config.yaml
n_layer: 8
d_model: 192
n_experts: 80
experts_per_token: 4
d_expert: 64
d_shared_expert: 128
activation: "swiglu"
moe_layers: [0, 1, 2, 3, 4, 5, 6, 7]
router_score: "sigmoid"
normalize_top_k: true
routed_scale: 1.0
balance_loss: 0.00215
balance_bias: true
init_std_router: 0.0143
lr_router: 0.000604
vocab_size: 16384
norm: "rmsnorm"
norm_eps: 1e-06
tie_embeddings: false
optimizer: "adamw"
lr: 0.00219
beta1: 0.95
beta2: 0.98
grad_clip: 1.0
batch_tokens: 131072
seq_len: 512
train_tokens: 651000000
steps: 4967
dataset: "wikipedia_en"
Below are experts of layer 4 (counted from 0) of a mixture-of-experts language model. Rows are named router (the router's row for the expert) and show model dimensions 0-95. Each number is 128 + 24 x the weight over its row's rms, rounded and kept within 0 to 255. Numbers have three digits each.
After each expert's rows: "gets" lists some tokens that make up at least twice as much of what it gets as of all text. This comes from a sample of Wikipedia text that the model never trained on. Tokens count by the router's weight.

# expert 78
router:126189104084136108118112149095118099129157162090166137132143127171091144117093155145128154132146110145103168121128113079143144099062114147167117057112105171137113157098144114103167125134120152125151100141130123118127156107122152071162098135101098141115139118127155152098124171172158128110
gets: "–", " |", ":", "-", "/", "el"

# expert 30
router:122146110044137125148104090111148106174147164147172139142115132167129133112124127162115164128178169148104159106149134066161133105108145096140148086148103113088124151098140119103177097152116157123142107124110126112121149106093129140140154083105120142130138124117146170115138165147135156113
gets: " as", "0", "=", " St", "st", "est"

# expert 6
router:149170146079160119126122116127107108166124133105169138139105130151117156116121105160131136132147123183105175150122128087151079090128123154129133104140094120116093170142150110116158140132156155146115118161102136120154118091115123153183097118098101141133103123131153142115158166142136120114
gets: "2", "1", " (", "3", "0", "5"

# expert 66
router:135151111077142112121119102126139121116140106120162132176146125114110136087107151165180136141132112142123174110123134095143140083117152106138171128135100117101126148088131102106173151140145141143136096168122124120115149137124119129135108133120093177123139115116140127138162162120128162119
gets: "|", "1", "0", "3", " |\n\n", "4"

# expert 56
router:158120139103148106126114087115120091135147129110140129161122123123111127115145146154156118129178118167074128154152164069150138112117132111115159127118114141093110120109140121106136138150119159132133107142089109122161152105087142135162117067138111160128134117090157144144110123159152124110
gets: "c", " C", " c", "C", " A", "ic"

# expert 24
router:134152119106126121110082126103156123108132126127143119133130127123127148106136143163129154122122138147115141115134133091162099049123126120130114131131086158101089156123143105110147098149110176141151116135092105110163175098124137129147135103121074145104132111130144161099135142123143125103
gets: " ", "-", " as", "\n\n", "al", "\n"

# expert 14
router:152140124096163115126111108156148111144143132152141146157091123133101137105096143100154128111152132214130144086139110076167154053116137129150117113132108159107095172121142098096146136147140100139118082159134098119155155102125167112140133130132079155126147150142179144133116127125151124108
gets: " to", " at", " into", " would", "–", " through"

# expert 69
router:126139133109146095126117117057128142134116126108158126156151105132097117134118147134125135109147126148138164113107120108144131111107117124113170093104144124123123161114126112115169119163089142117103096142125120077133115121130157141192126108088082154110139125109121170149153136154128097109
gets: "|", "0", "9", " re", "an", " released"

# expert 18
router:125156109076158109122112096104110113098130129140166129148136135104129152126144148176144126126153093180142138137151164090178107102116124105150152113131104146130110139128136093104151141139099142162146115127088126099134145112138136110157097122119144153085149116163172151132137149170147166132
gets: " in", " In", "In", " as", " (", " on"

# expert 0
router:094131124095185102095133086118147130161146155129163168152116120179127159106110163133159121148141112170132167123119113087149106127098119139138147122136134146126123150128149102119154120173117127146160132158130125128158127116124163149159107103078127160110140090138141162137123136146116144121
gets: "o", "ro", "io", "ra", "ino", "co"

# expert 73
router:150158137085148114139119113132139118114145113099169135166137149157111123114107130136145158109145125143123126121138142082161127068118114091139136114136089162099106128090115111131157135195127138162134101152108144101156153132071131127159119102097095147091158108140156117105115144117149148144
gets: "4", "2", "1", "3", "5", " is"

# expert 29
router:104175134082176085125077141123119073157153096139166154179136119119100148120121147157129132110158112133119131108141103100175125094080127146134159081107110125096108167115134110122173118152121126178127115136102121107171125133103158147169097109134097154134125127106164154148119143145133147127
gets: " a", "'s", " an", " one", " A", " two"

# expert 59
router:107156148114171124126103135153147098141125134113180162154127118154085151114114156165129129133155120137114144100115124071183106118093088104134151099138094145125120143119141084123155118116138150135106098136127114111149150132143092119149085138102089166159121119144158132145124144163154146091
gets: "–", "2", "i", "ib", "ist", "u"

# expert 41
router:132176137114121118122092114123144112121144134141144150150126119161095148105098141135138154128127117169136160100143118070165103110109094121126142071116102150106124186114117111133146124167130128129151128156107120107149145112106144104189087120091090146153134137105154184092112148168151139127
gets: "9", "1", " ", "–", ".", "-"

# expert 63
router:140131125101122107095116129138151118151116112110143136153131126141119145100159166137150132140164111142098169122120111103194146090132107121149164103121107140101104112110142127079162132122116162131118119133117127108119123076105158136150117103115101130110122099160170127146095134142152120082
gets: " ", "-", " a", "°", "′", " on"

# expert 9
router:121143112136167113121151102088122127144168137106141151160138092109105142120134168141145146147161151148097126095160126083163162138121130107140159080124125153144080147104138092134136164130142160136133091116105106123138151113100138137159109121124098182124163128094139141136118167111149116106
gets: " the", " of", "b", " sp", " b", " p"

# expert 15
router:153142136108117111104126105116166105158122144111153139132117102135118171101128127161120124136151104174137134145151120075156133137104119117116170083097098136072099163129136090084144117152112135137113115157094109114125119116104159165162098112113106145104137120096153149133133150183162135093
gets: " of", "0", " P", " de", " U", " M"

# expert 10
router:109154135104149110103114123106118151105135129110145138173118128170078133093136160191144196135118131158126142130147126115139139074117156127111140099086098125133105153115158143098152109153128142155150124159141125118131150076121140134181102087143120167145117122096154150131141129152140149075
gets: "-", "s", "|", "es", " T", "e"

# expert 31
router:153154128059126116142130112121165117112141147114161155154147129143116122128114143153143150151143119164122190107152141102121105108076112129127169118118114125109072138120153092081156140108107132148115132172089115082153135104105158114161141109108118159111115089123160148164124167136140141105
gets: "\n", " is", " a", "-", " The", "=="

# expert 62
router:102134142089131102102108124110140142111165166103129145138154121160124127116099139137099171122112144176127149123130087113152133138086129110150144091106113143120113175113128100088175122136150130134145089141117120083152149092123131125177111091097109151143125115115154145127097179160099110106
gets: " of", " ", " from", " after", " when", "ic"

# expert 48
router:115145106108139105100135097098146149123153105079166157146133127175098126112152148138130163127138160139090147125135134090151135101085115121102120137127086168100099163101148127156162100166077142124117121142079097121132143135114135134163103127081095161147156116163147146149118135143160107123
gets: " by", "|", "-", " him", " was", " he"

# expert 54
router:139149093087137155129128103142154123112149147121136140172124120148080134076140142149185110130145138124145134116133132113150122092113101113169150125122117155114112109137156094125160126136122123130148123163132138085118125101131113156159076091138072141128121122099122145131147164163138128112
gets: "\n", ")\n", "g", "d", "ad", "id"

# expert 27
router:137156170103167121132122130127139103137113142113185146158125126150071130107104151140110145124170134146087141110155097091170133111125113122154173083134085155088108146119141111129172154134138182118107121142108149097140158086108124132149122093103131162137149124131142135128141207122130097096
gets: "7", "8", "6", "3", "4", "9"

# expert 8
router:101123162056132134090121105099112107089136180113162166173124129154138159117116147178129175097145103142115151082129119117147105122104114137122151103132115160074110143110151087135135143165111135163133100152107115088144118128108135114154158126103115131117118091142167160136102175182131113118
gets: " the", ":", " The", "The", " such", " an"

# expert 7
router:103156134091134087102125090088131145151134153131131142119140137156116151115128130149116140163160129166131172130127116099128112096075104120128154103109113144088101159112139131098165134143134166174114121141110111115132167118134152117141099085094107151148139108109121170099133179161170111088
gets: " |", " ", ",", "th", "%", "/"

# expert 11
router:141129129104138109126113116126103137129155149124147135145130117129099166082079148181146150114133135123113178111141124111122117070115087137112164106129090128094100149102138098136134151152136165155132113143102115120164165123113119127150113112081145135097120098140162171122123139169143101145
gets: ".", " (", " with", " from", ".\n\n", " /"

# expert 19
router:145144132098138101111125131077127104135129145123156167137136154154116165099096150169118161127157158145137172132143147108140129087091112112106136124147117148114113188140142092081135161117104129151158121154122122118133125102132177135150096110101096153135116104114133151152124148140111115114
gets: " ", "0", "5", "7", "4", "6"

# expert 67
router:119150108103153118120109093102122149095122143090149156141135131157126136106103142149156155152140133162112164081128141120158129096079110137135156095106138145123113184118141099137156146149125174149138087106118132116163141122105120117137106094127150149103147129131151192114148161175120132134
gets: " in", ".", ",", ".\n\n", " |", " In"

# expert 38
router:133150135095150099099107086076132106129127142121124147136102116147122144101101161153130162145136098168098158147160101098133136110117140125135154109140099146072116133105152106125154133171120164135122108142107152091140150120124129141170115112089056141122139096113117148077112154135123148104
gets: " that", " H", "M", " T", "B", " C"

# expert 70
router:138158151099147128123083094080117122116147131113154122175132095151089153085143148150150133160157112183119143128144107102156113118120120110161146115119118158112093180110131115120191144135114141148121124138115126103132119121099135148143129121113134144107130130091165191117143155171164124147
gets: ",", "),", "\"", " |", ")", " –"

# expert 22
router:120129114106128139122120128104138110137117127091119080164123121144096121097130140131145168119120136169139154134146139108200131085099101145116173081122106164120111174113146090089191142149127108148131089139101107098125134116111143140156119119112117154088151120144122142144145185140149110107
gets: " |\n", "am", "op", "om", "od", "on"

# expert 23
router:151153106105181123093140095097140098132120151110128157169127144113085131133102123136161136100143124136101153103138120093180103080110101091145141112125097140107095151089131082122167134124079129132123112167111139138119153092120139111148072117144168145137143107135134140131103160123140124122
gets: " and", " with", " or", " but", " &", "ar"

# expert 77
router:103148118084160122123072106099152157112132104135161151148121121165119139092091144172134146127149126174127126143147123075146124089128136122157121096141115119092116159069168118105138149138128153133149105150086148110120165126101123132146107096108081151116138110132131145134118176138126128109
gets: "1", ".", " G", " K", "8", "9"

# expert 40
router:119163135114140118112126096101171120152138157129130169181117130147095101099099164159169153124144155133117182104141131112158126061098114122119131126126096158110102145095192116110153117153099142159129126140110149126153156106095136107151101113129135153150146127109133171117152151127105092136
gets: " and", "6", "t", ".", " but", "3"

# expert 39
router:119163098103144118110122107118133141129133159126158170102098140147107131105107137154118138109151110154122142117111109078155135102083138137149135068130121144105142162116128113105166122154122152163137104144113090108113115117099138120151096110134081151113162117147149180136131174125149138115
gets: " |\n", "9", " September", " May", " January", " March"

# expert 46
router:120122126095141123117118084137163112162148172107128118150155126154097127128127151161139155133117136153142145097129116070145116105098102135136149093139114120122108134095126103118177096158128148181135119122088143128164152103085137124168112105139080132130133098125133125141113178121134097072
gets: " |", " ", " (", ":", "\n", " p"

# expert 4
router:104127103115155122114130091131149152138114122132176121159138161127082116107128136142153131149107117150123151123117145093171089079116113106115128101124124120099078139092120078117161121130105173150128099160085127123124104126132136130129113095115098140117126104146173131142149159149165107102
gets: " was", " is", " were", " be", " are", " been"

# expert 52
router:131152117121153111111126075102135120125156120133119152138138127162090143119130104192138185112152135126107185119159139079172141080111127098119145097121111144135147153111148087135157112153121131130131110152116099088152121117104137148164122115140082164111132106124103149150129136131135134113
gets: " that", " which", "f", "ed", " F", " where"

# expert 25
router:142148109112165099085105102093148073120134139110158136173130138130118155119107120133156147152172122148147173129115129080189092083139091100157156093086087142126113152079121109134152160162087137129150116146096141158125129112099184144140107108140148153104142124121134138118127124159132112107
gets: ",", " and", ";", "\n", " or", " &"

# expert 49
router:109128121117157104119080131113141125112163165071171139186112082141117138106110137161101168118102107134118136096123115077158110120110119136124121102139089138108089154122167092140166146147115153172136114128130131135146124127100140136153138127104113136091120105134140158107111162142149122112
gets: ":", " P", "l", "1", " a", ","

# expert 2
router:128148085124139098125121095125158115150127153134156129153129111143113131141134136134111135123134136171138155144105129085126100095136140101140139121127096125129104145139141098094177129139099125167094153178097137140165109109085164133162110093085105121128140128105118183123175147178140138107
gets: " by", "8", "3", "7", " name", "4"

# expert 21
router:144166128145137123115124098112178115136137130127159128169088111162121187092134157150141142140133135154142143105121139110146134091093100133165173107110118159096097165090146125124153131169125112149155104157129135117189150104100139128141132089113089136124141110133142153143148145137145145109
gets: " ", "2", "1", "–", "\n", ")\n"

# expert 35
router:125160150093158102111102120135147118111137148107188137142120148154059120103123170147135147132159088177115166138144119086140129114096132124102140080128136159098079138126155143096151133111116143137138132124138112133116133146108181149132108098134109161101141116125155164122153137116133107104
gets: "2", "3", "1", " |", "0", "5"

# expert 47
router:135158130114168112119094096124147110095129142123182144159122117143114120116106116156136136151156157180118177078115125122161123108099143137107141103131111128091092174125141131108149147149111163133162097138106143120146123127093159114139093076108110179161150120133154152115136148118153131086
gets: "1", "2", "0", "4", "7", "5"

# expert 42
router:118119143103148082130092108120164116129147161148166146174141140103102115119119128172127159145147140146114149109112116104143150087085148152121152097109099158116126129121170143133158145183130131174134099122073107100145141105097148138127122096133095136100157149114117135128129136140145143107
gets: "'s", "ers", "er", "s", "%", " its"

# expert 71
router:106161110079134120120100101090172140128161152138156137152135102146139141094114165165135138135154147127144156108147146090215124093092086107107179086120123186101113141089136112118165126161145135154123106135088162121133159127122143118138122072126109154136141119102159158137124143135156141106
gets: " |", " ", " also", " first", " not", " —"

# expert 76
router:121136123117121073128122097114152122167142146119161130166146120112106157120127163131147133130120135185139133098110139095153118121099114129117148104085122149111112132103106096120178132155138108160133140124124149112155134143084176119148123089134084127125170118138124163145153123130139115085
gets: "|", " |", " \"", "or", " of", " |\n"

# expert 75
router:145122102105156105126141135113158105120152130135173158149112136142099159116147148127143178118137141152145152128148112123164147109088130097144136113127082151119095179124154085124155129144123128149119128163117148099133125139106140136134141130100133148102171117126185129108117143154133106113
gets: " for", " on", " of", " at", " in", " to"

# expert 32
router:114124149095141116126107116128133139138110135120108133140137105143109118111112154161165129139138126176131145112089160101185104079096132129135139098089121148098110135103135125109163129136134148138117131166111108115100098115131149156147127117134128120122106118124143201153124158140145131076
gets: "a", "ia", "as", "is", "us", "at"

# expert 61
router:140171104106147103114099104112144136128121151133171159167141124145136145122113150139135159126185108139149132095133133087138108122113135122134154113126114118121117156090151070133152106142127155132117082161091096095141153106114163177135142084125114183123111128137146163138158153139130116116
gets: "-", " the", " The", " a", ":", " an"

# expert 53
router:149134125076153099093132127130163120105136122132181162170114099134125131103142114154136142126139145133104145098139133085168124105112127138148154114122114121117088157113148123094169140148120166133141116157101120093158139090095127122141129099143067143128136082128135129127110134135133104087
gets: " |\n", "9", "8", " |\n\n", "==", "S"

# expert 1
router:103143147092166095135106124094118131140145142085166159171142111139108169083133167173146144162127150161112147136119136102153111099094108126141134109103105143102122174095177098114150148142117136140147111147099149100145163102103122128159131117129131129120132101132170159123119129149137123103
gets: ",", "\n", " (", ".", ";", " and"

# expert 51
router:122151125109162119126129101117146102112160131111179117151120105163085119144123127190134190129158101176122153123155114080150081083072123144149127100105112128087078152104134107125145119171129147132121093136097144106143133130101172123159123099115099146143160099094149133109112138135170107123
gets: "1", "2", "\n\n", " New", ")\n\n", " same"

# expert 45
router:111185110102149113091138126100146152166104149153118184157153127170117133109105145129170155120176133166114169127151116090133122135075089121133132103122101124124129161079127130120168110125129130125151134127106112124114158110108149122129104103110106160120140126120151157129121165119145136103
gets: " of", "th", " years", ".", ")", " |\n\n"

# expert 13
router:112149132132129116110124067091142123138136149120184159159132105156104128151135144177135121126183151172136116115154109085132116103096107127137142113125087137113086148110148123092154135159100125125145117147088130102165092112101161126162088086101120146106151100144142162147112153122147111116
gets: " |", "-", "|", "\n", "===", " |\n"

# expert 12
router:145164136089169112091109105111145119114122116129157149155146128130112148114162159153133161117180134120119150138132112129140138126096112132136184119117126117116110134069152114101171123130114133145113106144107125104127138081118129149187141114119096143109140135117149163118110142124155157085
gets: " the", " The", " a", " this", "The", " an"

# expert 68
router:155151110123126116080093079118131111131137128114136127161143133139088154134143114153116144146160124165131167131155095118160104062137110109173151150154137134114086157104108102106151154161120148183135125155088134119131128138142125156168109097100134168116146130128148144115123162130177147123
gets: " |", " M", " –", " L", " B", " H"

# expert 44
router:135125110091145101120128123137122149122113142108184147146152100154114144118128152168102165133131148126114158097173149099171126087105142139136112109115137121109100125079166111108177096143129142124128099162097141114145147110104129125145103085117097138104144138097160150150142156151157135135
gets: " \"", " of", " a", " by", " all", " O"

# expert 34
router:120145130115150099072081101121138099099136142116137180114134123148099166103114147152143125137142125152107142135128140086155136085109118132133115100122094164126130149132144109129150143156112152174147079124104119099131123136086148111198122081119108161104125123135152179149104153106131114118
gets: " |", "in", ";", "on", "a", ":"

# expert 17
router:152156144091168124106109104115104140113141122119169124138105124137120137109106118116144139126153105124120172129130095080160107090094140110114161086109103122131076168106154097087163132122135123155114130135129126140160122127135150132161087060114119118110150113135150165115129139170131144117
gets: ".\n\n", ")", "\"", ".", "==\n", " which"

# expert 58
router:127131142107172121104121102107143136137145115107164148162128144164102160089118189158131157129151131143132178123108089104146109115040102100126170116117112166106095161118169122104153126153126170156116115135116124107129145133107136130152102112108093142139141128136167144115144110162167138132
gets: " |", " was", "e", " =\n\n", "w", "ate"

# expert 79
router:164165138123140116116100095127125123143158142108155114166161120122113142102157136157122128127165093165145154150136120086139109054137123104124157117129107128145093146117104105101190145140113154152111122162082087104144122126144174136165104110104120168132105131155170137140137135153141132106
gets: "\n", ")", "°", "i", " |\n", ")\n"

# expert 43
router:113142105117159105109150086108122091118143139109156110171143130132091160114124113123140136129186132162133169144111122102135100114130110119139106103136102150108110161094166094114155121145102152158102093155121146100135090092129147131172129131064116127136127131105163140140147153163156133116
gets: "0", "5", "1", "6", ")", "7"

# expert 64
router:121171130108159103139125114134173102168162156098161141135115097155109130102138151139163124105143123172132141126115109088159111073111099106150127083103082149105137148113129110105183149168119150129134116167072125154151149124125158116122089142123079162111146110151139117126121141133174106099
gets: " to", "born", " a", " would", " member", "B"

# expert 26
router:119139140099154113119111117085134096140148148125162134159140100179114137091130127155120147135117132157144179118164107084157112074089122121149115088099091137085107136133143121090135109141134131153165114144129141139157124125118127139148141089097122159113108118129154166165139161171145117112
gets: "==", "===", "–", " I", " World", " Army"

# expert 55
router:168167148128171136111120105115134117139142121098154125156125134151088125133137158154137167123151137155129149121150114103160089068121111145131159094118114138117118152120127071113163133123109152150122108146073120082125125142101144140143124093121098117099136098121174164142162147158124147149
gets: " |", "==", " between", " both", ";", ".\n\n"

# expert 36
router:145165150097119096086106100122128126098130165086172143136131136141091135144120142173124123148136130139103166112113131081153111123116128104141153122148117181081116168109172120109175109137126128133157103127069108090138149085095170131141114069128099159117161131140152159135117127158124141116
gets: "ing", "ed", "ly", "an", "ate", "ating"

# expert 37
router:112173147119122135119105110083126096150127132134170141121105134138102126131052160161148145124149142150114140107136130096147161094085131108152170115110112158121095123126138103137161149157126154150129098174085143123135154121118133131142127124120106170138115130128142127161131152171156140119
gets: "0", " from", ".", "a", "2", "ay"

# expert 65
router:144119121115137106128134142111140116147174131115175137163113137116101137097124148138144121094154137192111163154155145093160131088090116096112172122141097129106093165104150110125165123144105157143103121140116133137135135115104137138119142138086099156111182107137138149148156135132133133116
gets: " he", "3", "2", " He", "5", " who"